{"n_experts": 64, "lr_router": 0.00149, "optimizer": "soap_variant", "beta2": 0.95, "dataset": "wikipedia_en"}
Below are experts of layer 9 (counted from 0) of a mixture-of-experts language model. Rows are named router (the router's row for the expert), gate (a neuron's input weights, with its number), up (a neuron's input weights, with its number) and show model dimensions 0-127. Each number is 50 + 15 x the weight over its row's rms, rounded and kept within 0 to 99.
After each expert's rows: a language model's description of what the expert responds to. This comes from a sample of Wikipedia text that the model never trained on.

# expert 33
router:42 68 57 62 27 50 55 77 40 56 05 76 59 52 18 69 24 28 69 45 54 54 58 53 58 41 41 69 40 36 55 57 82 49 39 48 55 48 72 26 60 53 60 68 37 55 61 43 16 45 60 44 72 64 34 69 59 52 52 77 63 40 42 44 48 85 53 45 34 46 57 55 58 58 70 39 50 51 62 53 28 49 69 44 27 69 54 53 62 34 55 35 36 46 58 31 38 61 53 54 76 34 27 49 38 15 51 48 63 86 61 70 56 44 72 44 65 51 54 76 46 58 69 48 51 43 73 45
gate0:63 19 44 53 69 51 48 22 40 40 81 80 83 46 54 63 52 42 58 70 89 43 36 40 71 57 38 39 42 33 44 43 54 57 55 32 43 39 47 24 26 46 59 37 60 52 38 75 70 53 43 70 52 39 51 63 31 72 37 55 54 56 52 29 72 74 50 65 13 31 46 46 64 64 54 28 73 32 75 55 56 25 60 40 62 42 45 52 45 32 54 37 56 36 47 55 35 72 39 16 17 61 51 37 61 47 55 33 59 45 49 39 66 67 50 44 43 50 58 36 51 53 76 62 35 59 37 36
up0:65 65 48 51 55 71 33 68 84 48 34 53 70 50 37 71 56 54 49 33 58 17 58 41 49 63 47 24 63 48 51 34 42 46 87 37 43 26 36 75 46 65 50 51 63 46 58 55 67 51 58 43 73 08 57 38 36 38 48 74 79 64 33 47 45 53 58 36 58 41 38 64 38 54 42 50 66 42 59 46 73 55 33 45 37 59 39 17 62 52 70 44 67 33 70 31 74 55 66 67 40 56 44 67 64 38 45 61 83 40 30 58 34 37 29 26 58 47 54 59 57 67 56 43 14 36 55 63
What it handles: Countries and regions. Country, continent and region names and their parts, such as United States, Canada, Africa, British Columbia, Sweden, Brazil.

# expert 43
router:42 53 48 70 66 51 61 62 58 73 11 84 42 34 31 57 35 25 48 60 41 40 40 33 41 29 37 61 71 39 53 53 74 64 48 48 33 59 56 29 71 37 51 49 41 43 72 33 17 51 36 34 63 60 34 39 47 68 34 50 54 71 28 53 43 81 59 50 38 63 49 49 56 70 77 25 67 46 63 77 42 75 69 51 32 57 58 58 59 36 54 59 24 50 37 31 22 66 53 51 52 43 43 44 53 18 66 49 59 67 57 71 55 41 42 25 54 52 57 51 55 49 69 78 76 55 65 43
gate0:60 43 51 64 58 43 82 46 50 59 67 74 33 37 51 40 57 64 58 72 52 50 57 55 16 53 29 57 42 62 49 57 41 23 64 69 41 52 43 53 63 22 54 44 65 56 53 47 45 58 41 75 88 60 58 54 58 77 34 32 42 54 41 53 72 64 59 62 77 68 60 42 50 62 42 59 48 57 43 72 48 42 99 42 45 48 36 43 68 38 38 39 33 41 23 64 37 55 40 51 49 47 61 68 53 65 50 13 53 35 68 42 23 38 48 32 43 57 48 95 42 58 74 68 69 46 40 60
up0:31 58 33 22 34 62 34 56 35 37 25 44 80 25 73 62 34 46 57 66 44 52 39 18 52 68 47 51 47 57 63 37 55 39 35 63 31 43 56 46 65 31 87 44 43 57 35 47 63 68 50 50 24 33 45 45 40 38 43 99 49 51 83 54 56 37 56 27 48 56 59 39 35 58 46 40 67 35 36 36 33 71 31 49 59 21 71 53 28 53 34 57 44 41 72 53 55 28 51 53 41 38 58 51 70 33 47 82 26 29 64 57 41 58 63 55 41 54 41 57 51 77 52 39 50 72 45 43
What it handles: Line-ending punctuation. Periods, colons and closing punctuation ending sentences, titles or list items before line breaks, such as Friend:, follows:, ).

# expert 44
router:45 42 56 79 55 40 64 58 65 73 37 45 34 27 32 56 17 18 51 60 46 52 36 40 30 32 46 48 52 46 45 38 79 62 37 41 52 29 60 37 60 53 54 59 46 56 75 42 33 49 45 41 44 50 31 72 68 35 32 72 58 66 30 72 57 92 51 37 27 51 46 61 33 39 58 21 59 37 22 73 46 50 64 52 30 35 64 38 53 25 47 49 61 49 34 30 37 43 71 58 33 38 64 35 50 14 65 47 55 58 56 70 49 34 34 39 60 64 51 60 49 81 69 79 59 50 65 54
gate3:40 38 70 51 40 45 55 67 48 69 42 55 45 50 34 54 40 47 58 54 31 64 36 30 46 35 49 43 43 70 39 71 54 71 48 13 09 37 50 31 75 40 56 27 33 80 89 63 65 66 22 40 48 44 26 71 52 60 45 59 44 32 59 49 34 56 35 56 56 42 51 35 69 31 59 39 69 46 18 49 42 57 69 54 32 24 10 36 39 41 48 37 66 59 44 27 48 61 44 30 68 49 49 59 48 16 57 46 64 45 28 74 66 38 65 57 48 58 61 33 36 57 41 54 37 52 46 48
up3:88 44 49 36 50 39 60 44 74 61 80 27 59 62 54 58 36 54 47 40 33 54 71 70 53 58 29 56 57 49 35 57 67 33 65 46 49 37 57 64 47 29 51 41 42 36 48 53 32 35 66 53 50 34 32 77 71 47 50 66 73 41 43 44 17 59 52 44 56 31 43 45 43 37 57 70 53 50 71 50 51 63 31 52 33 49 33 59 32 88 49 46 77 52 31 40 74 45 34 80 48 56 85 71 34 44 64 48 88 61 38 70 68 66 40 44 59 54 55 70 36 39 34 79 40 40 44 70
What it handles: Abstract nouns and connectives. Abstract nouns and discourse words after the/a, like extent, way, number, because, due, so, how, often followed by of, to, or that.

# expert 32
router:36 51 69 58 59 57 46 58 62 54 30 69 53 42 13 50 34 18 53 54 49 48 24 62 27 52 42 68 46 40 65 43 75 56 39 47 63 59 68 23 53 29 67 66 37 70 73 46 27 62 60 46 52 54 31 73 51 55 22 62 63 64 34 76 51 91 41 55 19 68 41 61 50 39 61 28 54 41 47 67 28 62 62 51 32 56 71 44 70 42 56 41 31 46 55 40 38 52 50 63 60 35 42 54 53 30 56 47 44 67 48 77 61 54 37 33 40 59 72 81 64 56 72 60 62 40 84 37
gate3:67 52 46 61 36 59 58 33 52 36 46 57 29 59 54 69 57 64 56 65 54 56 44 22 25 43 63 78 45 49 65 41 66 28 61 55 97 47 68 33 33 61 43 59 49 35 68 52 54 54 85 66 51 56 53 60 50 16 28 76 42 32 52 44 58 48 42 27 29 72 55 41 62 56 47 40 44 41 35 37 51 51 44 72 57 67 51 57 15 53 44 45 46 59 49 66 74 48 55 43 62 39 32 25 59 64 26 72 28 54 46 44 82 50 37 68 61 66 50 55 47 86 76 57 38 34 82 47
up3:38 50 22 32 49 26 57 14 28 84 45 57 37 49 40 41 70 42 53 38 60 52 45 18 50 31 27 70 77 32 62 44 37 35 61 35 52 66 65 23 65 71 63 42 20 73 48 37 45 39 45 53 61 50 44 39 75 36 26 22 44 16 56 50 47 22 51 65 54 56 42 49 65 47 37 48 52 52 39 25 49 32 40 50 56 52 62 67 68 62 26 46 36 59 54 55 35 55 60 89 53 71 50 53 46 68 65 42 31 68 44 49 73 40 53 56 49 49 25 50 50 50 43 51 79 72 57 51
What it handles: Past participles and verbs. Verb past participles and -ed/-ing endings after was/is/were/be, such as designed, located, rebranded, converge, continued.

# expert 54
router:41 71 44 68 37 45 45 65 55 68 21 66 37 23 36 67 42 11 44 46 39 54 32 44 51 57 45 78 54 29 52 46 70 63 44 62 44 50 67 32 59 33 54 60 67 61 62 65 12 60 41 40 47 47 37 73 35 57 35 70 67 53 34 57 44 96 56 53 40 49 64 64 49 70 82 50 43 54 38 50 28 63 56 54 54 70 45 60 46 34 43 53 30 54 46 40 34 51 30 76 65 52 41 43 63 38 68 64 44 85 35 71 58 67 58 46 41 37 53 48 82 81 73 61 59 49 64 55
gate2:59 39 29 32 66 32 33 75 57 54 26 53 62 60 37 53 43 46 31 61 59 57 64 53 37 69 48 33 66 45 53 70 56 37 49 31 38 48 69 54 62 39 47 69 71 64 38 47 64 54 51 63 52 45 77 95 56 46 62 59 45 80 73 69 48 63 55 45 61 30 90 55 71 42 63 37 46 72 52 54 34 38 57 71 44 23 57 44 42 23 51 42 34 48 55 50 69 67 40 35 32 51 41 71 85 33 44 38 56 68 75 57 43 63 40 54 67 36 61 43 69 36 79 59 50 61 30 81
up2:47 62 53 58 74 53 80 49 47 66 64 50 41 68 34 54 52 40 46 36 30 37 47 36 44 45 48 05 36 62 39 59 60 41 69 07 62 31 69 59 35 43 67 58 50 42 57 82 47 56 41 44 29 37 80 16 54 47 41 72 70 65 45 33 62 48 82 41 38 65 41 43 59 37 18 56 66 41 41 54 61 56 57 28 57 43 57 30 35 75 46 50 64 50 52 42 72 46 65 30 66 57 58 16 58 39 62 58 46 37 55 44 59 31 54 67 38 44 51 54 60 16 29 44 49 19 47 53
What it handles: Place-name endings. Endings and pieces of place names in South Asia and elsewhere, like pur, abad, ram, ala, plus School, County, Cemetery, Airport.

# expert 50
router:39 48 40 78 45 33 44 49 45 67 25 65 39 48 27 65 44 17 45 53 28 48 32 66 41 57 35 71 41 36 61 59 76 45 55 44 51 37 64 33 59 45 52 55 46 63 73 31 38 48 42 33 68 55 47 55 30 73 34 62 73 63 18 51 55 90 58 41 30 55 50 61 39 55 71 19 40 29 43 71 34 55 67 51 61 47 56 50 52 38 45 53 32 43 44 22 60 69 45 75 59 30 49 46 75 23 55 52 36 62 55 79 31 43 49 36 34 46 65 68 84 61 70 69 61 39 67 36
gate0:55 39 49 47 41 47 55 41 35 42 44 57 55 57 47 50 39 47 09 43 57 46 64 29 23 19 41 37 59 48 46 26 62 35 71 33 62 28 55 60 51 78 55 56 74 48 46 36 50 61 54 55 34 47 49 81 40 57 70 72 33 66 47 50 38 74 50 57 27 56 57 48 40 48 35 23 17 51 80 67 38 40 59 50 55 95 17 79 48 38 55 53 58 39 69 36 40 54 66 47 50 58 27 59 24 61 54 56 49 51 67 66 60 39 64 59 61 54 46 76 50 55 41 71 89 62 64 62
up0:51 45 52 39 47 74 59 54 57 42 52 32 58 40 30 23 49 58 27 56 68 53 53 45 51 44 49 68 61 64 50 52 59 57 54 68 65 32 69 50 82 43 55 49 52 80 13 46 76 33 48 32 75 51 61 38 25 03 44 49 47 63 23 55 42 47 62 64 61 75 30 76 38 62 62 78 65 55 54 62 53 51 41 08 36 60 40 47 69 51 48 37 35 30 45 67 64 38 64 27 34 16 65 33 52 40 37 73 58 45 55 32 48 18 59 51 34 42 46 51 63 53 51 38 50 49 45 63
What it handles: Prepositions and articles. Prepositions and articles after verbs or nouns in place and building descriptions, such as surrounded by, renovation of, suitable for, filled the.

# expert 42
router:38 46 20 80 54 52 53 57 55 67 37 48 69 37 28 51 39 08 46 34 49 62 67 23 44 51 48 62 51 04 57 36 59 55 43 37 56 50 62 33 68 40 39 45 40 50 60 30 18 27 45 30 59 52 27 79 70 57 45 94 55 70 31 66 53 66 49 43 45 58 56 55 44 37 73 35 56 57 61 52 60 49 65 41 54 43 30 42 71 45 57 53 26 34 53 20 39 83 47 43 69 55 62 52 66 36 63 32 59 51 36 61 50 35 63 64 38 51 52 66 56 48 70 72 66 38 59 45
gate0:42 63 40 34 64 39 51 67 73 62 59 63 64 24 36 40 52 65 41 38 42 77 56 33 30 76 10 50 70 50 67 59 62 37 53 46 33 27 34 48 75 57 30 67 75 25 50 55 38 52 34 57 67 30 36 64 67 67 56 57 31 55 09 35 60 50 36 65 34 49 55 53 71 43 46 38 53 54 79 76 36 60 49 57 53 32 72 48 55 49 41 40 54 76 45 58 32 42 55 58 50 72 28 24 45 57 70 32 45 48 10 21 45 65 66 44 50 57 48 43 62 32 54 39 49 42 47 44
up0:58 42 63 38 70 62 34 25 41 39 41 32 56 77 45 61 61 49 73 47 46 52 35 46 49 63 24 64 51 62 55 43 54 44 64 75 47 64 30 38 51 44 67 68 46 42 47 57 42 62 69 57 44 46 70 23 43 43 65 77 68 40 51 62 62 51 75 48 31 67 53 10 61 78 35 52 69 23 61 60 44 62 47 35 43 47 72 41 50 50 37 70 47 52 60 41 75 29 36 45 33 54 73 48 44 44 41 67 74 63 30 37 29 02 35 53 78 27 27 37 30 46 42 47 28 56 41 51
What it handles: Consonant-cluster word starts. Initial consonant clusters of words, mostly Latin-derived taxonomic or scientific names, such as ch, sh, sp, pl, fl, as in Prosoplus, cytoplasm.

# expert 56
router:47 58 60 64 44 50 45 51 73 79 29 57 72 28 17 53 36 18 46 56 48 40 47 33 20 51 28 48 54 39 38 42 73 69 48 53 52 54 70 27 42 56 59 52 69 57 69 37 33 41 34 24 66 64 23 71 43 60 33 76 72 66 23 58 42 87 60 58 30 41 41 59 51 59 62 22 57 52 44 72 24 61 60 51 32 66 66 34 78 57 33 39 39 48 41 40 29 46 28 59 60 44 38 45 59 23 63 60 48 71 58 71 52 37 38 54 60 49 61 72 61 55 68 57 59 52 65 49
gate3:46 28 53 28 72 65 37 51 71 62 57 53 43 65 68 51 70 23 54 37 63 63 70 37 44 39 52 22 65 34 16 42 45 41 29 80 74 62 59 40 37 59 55 38 34 55 37 49 40 80 53 45 60 52 50 44 42 44 80 85 45 56 44 50 47 52 41 44 55 69 45 61 71 00 53 39 56 63 64 25 63 45 46 63 39 57 28 45 84 29 55 53 78 52 39 36 65 40 73 52 45 61 33 52 59 50 53 40 54 64 45 50 52 31 51 65 74 56 34 65 42 13 49 63 60 48 61 36
up3:59 67 45 48 58 45 58 55 23 45 36 61 43 53 48 34 57 49 44 36 55 67 73 44 45 51 36 42 51 55 63 45 36 70 80 62 54 48 55 16 45 46 50 61 43 65 33 43 55 35 57 43 58 46 36 42 62 53 36 73 64 42 64 36 17 43 61 55 49 32 49 54 78 29 72 47 23 62 32 68 30 28 23 88 52 56 76 30 43 44 68 55 72 21 57 68 40 37 72 58 45 69 57 55 62 25 85 28 36 13 72 48 48 65 66 34 55 51 46 52 56 71 61 41 73 66 48 41
What it handles: Plural and common nouns. Common nouns, mostly plurals, and their final word pieces after determiners or numbers: areas, groups, cabins, genes, children, soldiers.

# expert 61
router:45 46 53 67 59 46 51 70 37 38 27 50 49 25 07 63 23 23 44 67 22 57 30 26 26 43 28 53 54 25 53 55 68 59 37 33 44 47 60 32 39 39 67 50 74 57 58 43 03 39 46 43 63 55 48 72 43 52 58 87 57 66 31 72 44 61 55 42 39 47 20 56 62 56 72 53 56 46 42 66 55 65 72 43 51 54 44 41 46 45 67 55 70 42 56 30 45 60 52 53 68 22 38 47 57 47 67 60 44 41 58 80 51 41 56 46 32 22 70 56 78 63 61 71 44 45 51 55
gate0:57 50 59 31 52 57 30 52 47 45 71 33 55 44 49 41 70 67 52 65 14 27 43 25 32 61 41 36 34 56 69 40 44 30 48 49 46 17 57 57 13 47 45 59 57 63 54 43 37 58 28 43 80 46 54 45 33 34 46 77 75 55 35 65 39 63 49 67 44 67 29 34 48 54 94 57 67 55 27 42 33 39 83 42 48 46 14 37 46 53 53 71 51 17 58 33 53 34 45 43 59 59 26 47 56 37 58 24 59 60 53 49 50 69 48 29 44 31 66 40 52 55 66 46 39 69 27 45
up0:55 56 42 52 67 37 57 79 61 57 40 35 01 41 48 43 69 54 52 45 46 40 54 67 38 79 42 42 42 59 54 62 35 78 82 70 22 40 27 48 44 41 57 47 62 52 59 60 46 22 38 52 45 65 52 01 32 75 66 53 58 49 41 46 90 44 31 40 34 50 49 52 45 22 70 77 62 33 60 32 75 27 73 61 55 43 50 41 54 54 41 62 36 52 36 47 47 29 70 50 51 42 43 55 57 54 55 51 41 29 55 70 38 40 74 36 41 63 30 56 50 39 43 30 32 49 52 70
What it handles: Consonant word starts. Single consonant letters or short pieces starting words and names, such as c in cymbals, f, d, b, T in Tryfonos.

# expert 49
router:36 43 36 70 44 35 55 70 52 59 44 79 62 43 26 71 37 24 37 75 38 45 19 52 30 58 71 58 53 57 43 49 81 74 39 32 51 50 51 31 57 46 43 52 40 59 70 41 33 52 45 42 72 65 31 68 45 48 37 70 63 60 27 57 45 84 64 70 35 46 36 42 44 61 81 45 50 25 53 71 38 61 63 40 26 77 73 44 53 42 54 53 48 64 77 36 34 45 56 65 71 47 42 39 73 21 62 56 43 69 58 57 54 40 60 25 40 47 38 63 77 63 66 78 68 42 56 44
gate3:45 74 63 48 29 37 22 57 57 68 49 86 77 57 32 45 65 45 46 49 64 43 45 69 50 31 59 57 67 73 34 35 57 51 27 45 44 34 63 24 64 52 58 60 47 55 50 49 54 47 09 56 32 48 78 53 35 49 47 52 64 56 59 51 44 62 64 71 51 60 52 29 34 37 83 44 38 47 60 72 51 39 43 37 57 72 32 37 52 47 53 70 33 72 65 45 29 81 63 62 37 74 48 64 44 78 33 25 63 40 56 64 56 39 38 42 54 78 53 17 75 64 34 45 60 37 45 30
up3:39 68 52 67 57 52 58 33 62 71 48 52 85 61 46 54 66 71 44 73 28 36 55 71 71 77 23 29 71 56 40 73 42 79 42 56 49 05 54 50 41 46 62 29 85 32 33 45 32 60 55 56 73 51 53 69 40 57 56 38 22 26 40 52 46 60 26 46 71 74 46 34 48 42 25 49 31 51 28 55 30 47 35 44 58 60 32 40 57 65 75 49 51 48 40 55 35 36 65 40 36 44 52 30 52 62 48 68 49 42 37 26 44 38 45 63 58 76 41 60 44 56 51 50 60 40 75 29
What it handles: Quantity numbers. Numerals and number words stating amounts in running text, such as Nearly 50, 30 months, 300 years, million, nine.

# expert 36
router:36 58 59 35 44 42 61 57 72 42 25 59 44 39 38 59 27 03 44 38 40 48 47 20 32 49 39 67 52 37 47 53 51 44 41 46 46 49 51 20 56 37 55 49 34 65 67 38 22 63 49 48 73 63 37 81 62 44 63 71 63 61 26 58 60 83 62 37 52 67 54 56 51 54 99 21 67 26 66 50 25 70 40 57 60 44 69 63 74 28 52 56 29 44 59 39 42 57 28 37 53 50 40 59 59 27 42 57 42 51 56 79 47 47 52 50 47 31 56 58 57 42 68 63 61 41 42 36
gate0:71 31 08 51 60 18 72 42 75 46 51 37 49 70 79 54 40 57 34 39 46 28 66 36 48 37 81 51 59 30 59 71 62 45 44 50 31 66 35 28 57 76 53 47 51 46 52 47 41 71 17 30 56 41 68 62 52 84 37 59 56 42 56 52 69 56 38 40 48 86 49 47 54 43 75 49 50 46 40 75 44 62 58 55 49 52 59 41 54 65 65 70 52 57 58 71 36 23 47 46 40 31 41 43 65 47 46 32 41 61 35 33 62 64 77 31 40 52 72 78 55 57 44 79 57 42 49 27
up0:53 28 52 55 35 47 54 76 49 52 66 55 63 34 73 61 53 55 61 63 20 43 64 51 47 74 46 60 49 58 66 20 49 18 58 68 39 54 30 53 25 46 38 50 76 50 55 51 55 34 47 57 41 32 39 56 44 60 43 41 53 30 63 59 99 42 54 57 36 66 58 26 65 71 54 37 31 59 52 47 77 55 35 30 69 42 46 72 67 48 60 21 40 24 43 45 67 54 48 62 53 45 77 80 62 56 62 35 78 50 55 15 70 59 50 46 58 10 38 60 40 61 45 54 59 45 59 32
What it handles: Parentheses and foreign scripts. Opening parentheses before dates or glosses, degree signs, and byte pieces of Cyrillic, Thai, Chinese and Japanese characters.

# expert 23
router:28 53 36 79 51 37 45 49 44 52 29 69 55 51 07 40 35 12 40 63 42 58 41 20 54 47 35 68 72 48 51 63 65 55 46 37 48 44 53 39 41 32 36 43 46 48 56 31 18 71 46 40 51 70 32 84 55 61 35 80 70 38 32 68 51 74 56 45 36 45 43 60 76 42 86 51 65 54 30 49 38 45 56 57 42 65 49 45 68 38 38 47 30 34 57 39 48 70 53 67 54 40 42 41 82 30 52 57 45 79 59 70 52 45 46 45 47 63 45 48 68 46 68 73 71 41 72 69
gate3:33 68 25 38 82 57 69 22 40 70 52 50 79 80 46 56 50 27 50 57 49 55 81 49 34 49 60 42 60 48 61 67 44 75 39 15 55 46 61 56 54 59 34 47 47 72 75 37 62 44 56 47 57 57 43 28 41 31 53 51 66 45 29 52 26 31 36 54 45 38 56 26 58 48 14 49 52 25 54 46 38 39 44 52 67 46 37 29 60 26 57 62 42 55 67 41 30 37 80 28 66 55 41 49 56 33 49 45 64 59 54 59 48 33 73 48 88 65 43 57 14 44 55 33 63 46 65 33
up3:79 39 62 57 32 55 61 41 46 68 81 38 40 49 66 47 54 26 31 69 58 20 39 50 56 61 22 73 47 47 28 44 46 47 32 25 50 52 68 46 55 39 29 46 63 79 49 53 82 40 70 41 54 52 29 27 62 74 61 44 65 40 52 57 72 43 57 52 24 51 42 33 65 50 62 65 42 39 63 63 43 56 27 37 87 60 50 50 52 50 27 57 54 39 33 36 34 57 56 24 36 67 43 53 28 52 66 54 52 46 23 70 46 64 48 37 37 38 57 44 67 58 15 87 41 23 49 45
What it handles: Numbers, foreign-name fragments. Digits inside coordinates, percentages and decimals, plus mid-word pieces of foreign names, such as 46°, 52.38%, Mar-ial-ena, Tak-ano.

# expert 48
router:58 83 62 70 59 43 62 47 61 68 25 70 39 47 33 75 23 11 56 52 52 34 32 31 41 28 38 46 55 40 50 38 50 70 49 39 52 33 59 46 61 40 51 45 65 55 71 45 46 55 53 54 49 64 60 62 48 65 46 99 58 76 49 40 32 64 29 53 27 33 51 44 45 50 65 46 66 57 56 58 60 52 53 64 34 72 67 27 59 37 24 49 53 35 42 59 51 62 37 46 61 46 54 45 88 42 60 62 56 43 49 71 62 47 33 45 41 59 35 74 85 67 51 78 62 30 76 30
gate0:66 52 41 33 32 69 36 37 44 60 60 29 76 36 58 51 67 35 43 36 51 51 71 37 33 57 62 55 28 33 33 62 51 65 33 45 49 52 64 51 40 73 54 46 34 56 65 59 46 61 57 53 55 54 88 87 44 54 24 26 33 67 62 57 56 65 42 60 29 56 35 47 67 31 57 35 45 68 54 66 61 22 38 28 70 41 69 43 59 69 27 45 90 66 43 53 53 39 55 57 62 59 48 24 67 64 56 50 52 50 46 63 49 52 39 27 64 70 70 64 72 37 61 64 86 19 33 39
up0:43 46 60 80 43 27 62 54 36 40 54 44 53 71 54 20 44 58 27 46 39 80 36 66 37 49 68 50 47 42 59 59 73 37 46 98 48 32 41 80 55 48 77 44 31 47 52 38 41 55 56 23 48 41 40 41 45 32 50 60 67 87 74 64 60 56 29 47 45 48 42 26 61 47 45 63 61 36 63 44 41 69 49 49 36 48 43 50 50 38 51 63 55 68 56 43 23 68 82 45 29 68 69 74 60 40 38 44 65 48 41 18 54 54 54 58 48 35 51 55 56 66 34 52 03 37 60 67
What it handles: Single-letter word restarts. A single letter or short stem starting a word after a hyphen, quote or parenthesis, like non-governmental, dual-degree, ind, method, cont.

# expert 24
router:53 67 54 68 53 54 53 69 56 72 21 58 37 39 30 66 42 25 53 39 42 43 34 59 18 47 31 69 58 42 52 47 74 48 35 28 34 41 63 25 76 55 46 36 61 56 59 24 63 49 38 23 52 70 58 87 36 56 50 81 53 77 31 63 48 82 51 59 31 58 66 69 48 56 85 31 57 35 55 59 44 70 61 49 33 59 54 47 59 31 47 49 31 44 42 13 43 71 47 37 40 42 33 55 63 29 51 42 43 67 53 55 45 40 63 44 54 44 51 67 75 46 61 80 67 55 60 36
gate0:75 83 54 35 35 39 40 49 64 79 39 65 51 52 55 37 48 77 64 64 41 15 54 53 47 40 37 49 59 54 52 33 50 30 43 46 28 50 47 39 26 68 69 42 59 32 62 45 34 29 42 32 88 60 75 26 47 44 54 86 56 45 62 85 34 73 59 62 27 52 57 81 38 48 70 72 36 50 24 70 52 61 62 24 46 52 62 61 42 44 70 60 45 70 45 37 65 27 30 46 42 65 41 55 42 53 50 34 49 35 24 45 38 55 45 26 46 49 32 58 40 30 47 53 48 57 63 56
up0:47 73 51 24 34 45 58 48 63 23 81 60 37 22 37 24 34 78 51 50 79 52 31 55 42 27 44 47 39 63 45 74 18 61 70 43 38 50 53 43 48 56 46 49 62 66 64 67 43 69 52 60 49 75 54 59 56 35 44 42 78 74 31 64 33 37 41 57 83 68 64 73 44 66 48 63 46 51 53 72 55 82 26 57 43 24 60 35 40 55 28 47 41 49 40 34 52 36 61 51 22 64 33 52 57 22 71 53 37 44 52 35 61 59 32 74 46 51 63 49 46 41 58 51 23 52 68 66
What it handles: Determiners and possessives. Articles and possessive determiners before a noun, such as the, a, its, their, his, often after of, in or for.

# expert 28
router:17 59 48 57 61 36 57 72 38 55 21 68 45 47 40 49 27 18 61 53 33 36 33 51 39 44 29 81 49 56 46 57 80 79 38 30 49 42 69 34 66 45 66 49 56 48 58 48 26 61 56 20 57 75 37 53 56 54 52 73 60 60 35 61 42 78 64 74 37 59 59 54 59 39 70 32 47 46 41 63 27 55 48 66 32 66 71 52 67 53 46 53 53 59 34 53 32 67 41 63 49 23 38 69 77 22 41 47 43 75 50 76 50 28 50 50 42 49 54 53 75 59 85 57 62 56 64 67
gate0:56 55 60 79 81 19 47 61 48 60 53 46 39 46 48 66 39 45 58 46 55 32 79 54 33 72 63 55 55 24 46 69 67 51 30 60 43 31 56 53 25 47 58 44 72 51 55 25 40 55 33 32 90 70 57 60 47 52 61 53 46 70 35 61 68 78 45 60 59 57 37 51 40 52 64 80 65 65 39 43 36 38 53 58 37 58 51 29 48 40 56 60 36 39 58 38 23 47 49 81 51 53 47 79 46 24 25 63 38 51 80 50 72 51 05 56 30 43 54 41 61 61 53 64 31 32 33 57
up0:70 61 25 31 54 45 57 54 42 56 35 60 59 82 42 29 57 45 18 72 67 51 43 35 64 51 35 29 67 59 65 40 50 23 39 36 57 34 47 49 62 80 58 48 29 56 51 43 78 41 48 70 42 50 63 59 96 22 65 70 45 29 51 58 49 72 52 37 63 69 39 30 50 45 51 28 60 51 59 50 71 32 66 56 45 74 64 72 57 74 66 40 42 44 67 49 42 75 46 23 80 42 50 57 57 59 48 47 24 61 74 68 39 54 56 53 48 51 69 33 71 69 59 43 68 49 60 53
What it handles: Function words, units. Articles and conjunctions (the, and, a) in technical descriptions of ships, species and music works, plus units like mm, lb, cm.

# expert 31
router:47 40 69 71 63 31 36 66 82 62 23 80 53 46 33 59 47 24 46 66 30 59 40 28 42 22 36 58 65 55 60 51 46 66 35 37 47 56 53 21 84 49 55 49 63 46 61 35 41 53 59 40 42 48 26 56 41 64 40 93 72 64 31 48 30 74 68 46 24 61 55 43 37 46 90 31 62 41 38 56 41 51 56 44 26 61 75 53 36 40 49 44 48 39 52 28 32 65 48 61 66 19 48 63 69 31 57 46 60 54 47 67 52 46 52 61 55 52 61 49 72 74 64 76 49 61 47 48
gate0:52 32 58 57 54 52 71 65 36 25 51 20 56 49 44 56 63 28 49 52 71 45 48 38 64 55 54 43 62 70 56 49 55 22 43 27 48 28 63 43 56 60 44 62 54 62 23 46 63 38 26 71 52 49 66 45 43 23 67 40 38 59 49 64 47 76 31 44 47 53 77 59 38 40 43 47 57 28 53 22 69 46 54 38 66 73 66 37 55 46 45 61 41 19 40 64 40 93 27 38 55 41 82 43 38 48 63 50 41 19 32 09 37 53 68 53 38 54 44 78 40 51 52 77 49 27 57 36
up0:35 53 49 55 77 49 27 39 40 31 56 60 63 26 57 33 58 36 56 15 66 32 84 47 63 63 35 37 49 69 63 48 47 67 56 38 53 71 56 55 72 75 42 92 61 37 29 53 58 72 59 56 47 66 36 32 56 55 42 48 53 38 35 38 63 56 71 24 42 43 73 81 51 71 62 61 33 60 42 52 25 57 54 37 41 72 65 48 54 46 38 56 49 50 35 48 41 42 64 66 51 61 18 54 45 56 67 22 30 48 28 59 59 41 57 50 20 31 65 55 20 46 20 55 57 63 75 46
What it handles: Number separators. Decimal points, dashes, commas and symbols between digits in scores, stats and dates, such as 1.1, 18–3, 314,757.

# expert 12
router:47 55 42 88 55 41 51 58 43 57 24 70 63 31 21 69 35 22 60 66 40 60 24 22 30 56 39 71 46 43 42 53 58 57 43 51 48 50 52 03 57 43 42 46 60 57 58 48 39 53 52 33 61 56 41 45 42 72 28 67 56 54 29 55 44 74 59 65 36 61 64 78 50 44 65 26 62 40 43 67 42 58 72 46 49 64 48 30 59 30 34 37 40 52 37 28 36 47 33 37 44 32 55 60 66 18 84 42 49 72 67 60 61 38 73 48 41 72 52 66 73 61 67 57 51 38 78 40
gate3:51 67 42 39 55 39 77 72 52 44 69 31 83 47 40 42 64 34 54 50 39 45 35 41 35 73 35 40 53 44 33 39 47 61 52 56 30 58 52 49 76 44 32 55 58 37 57 35 55 57 64 35 57 19 30 69 46 84 44 58 44 56 66 45 25 82 46 40 28 42 60 52 50 23 35 31 13 47 44 31 42 47 53 51 72 81 44 39 75 48 55 37 53 58 32 66 55 55 36 32 39 36 58 64 60 42 81 63 73 37 62 89 52 42 39 57 32 41 53 53 48 50 86 39 52 33 41 29
up3:35 60 27 48 57 35 43 72 48 35 54 59 49 76 58 52 49 57 50 52 80 57 83 74 55 41 68 35 28 36 60 76 30 62 46 49 56 59 79 56 36 64 30 64 60 50 31 58 22 23 47 63 60 66 48 71 64 57 69 65 24 55 75 57 29 33 52 50 50 60 59 62 43 54 36 50 57 33 43 45 47 47 48 54 53 64 47 51 26 48 27 33 47 38 46 42 45 21 83 69 57 68 49 33 22 52 37 77 39 32 50 37 53 55 62 28 64 33 16 65 41 57 47 80 37 67 41 27
What it handles: Sentence-subject pronouns. Subject pronouns and relative words opening a clause before a verb, like It, he, they, who, which, often after a period.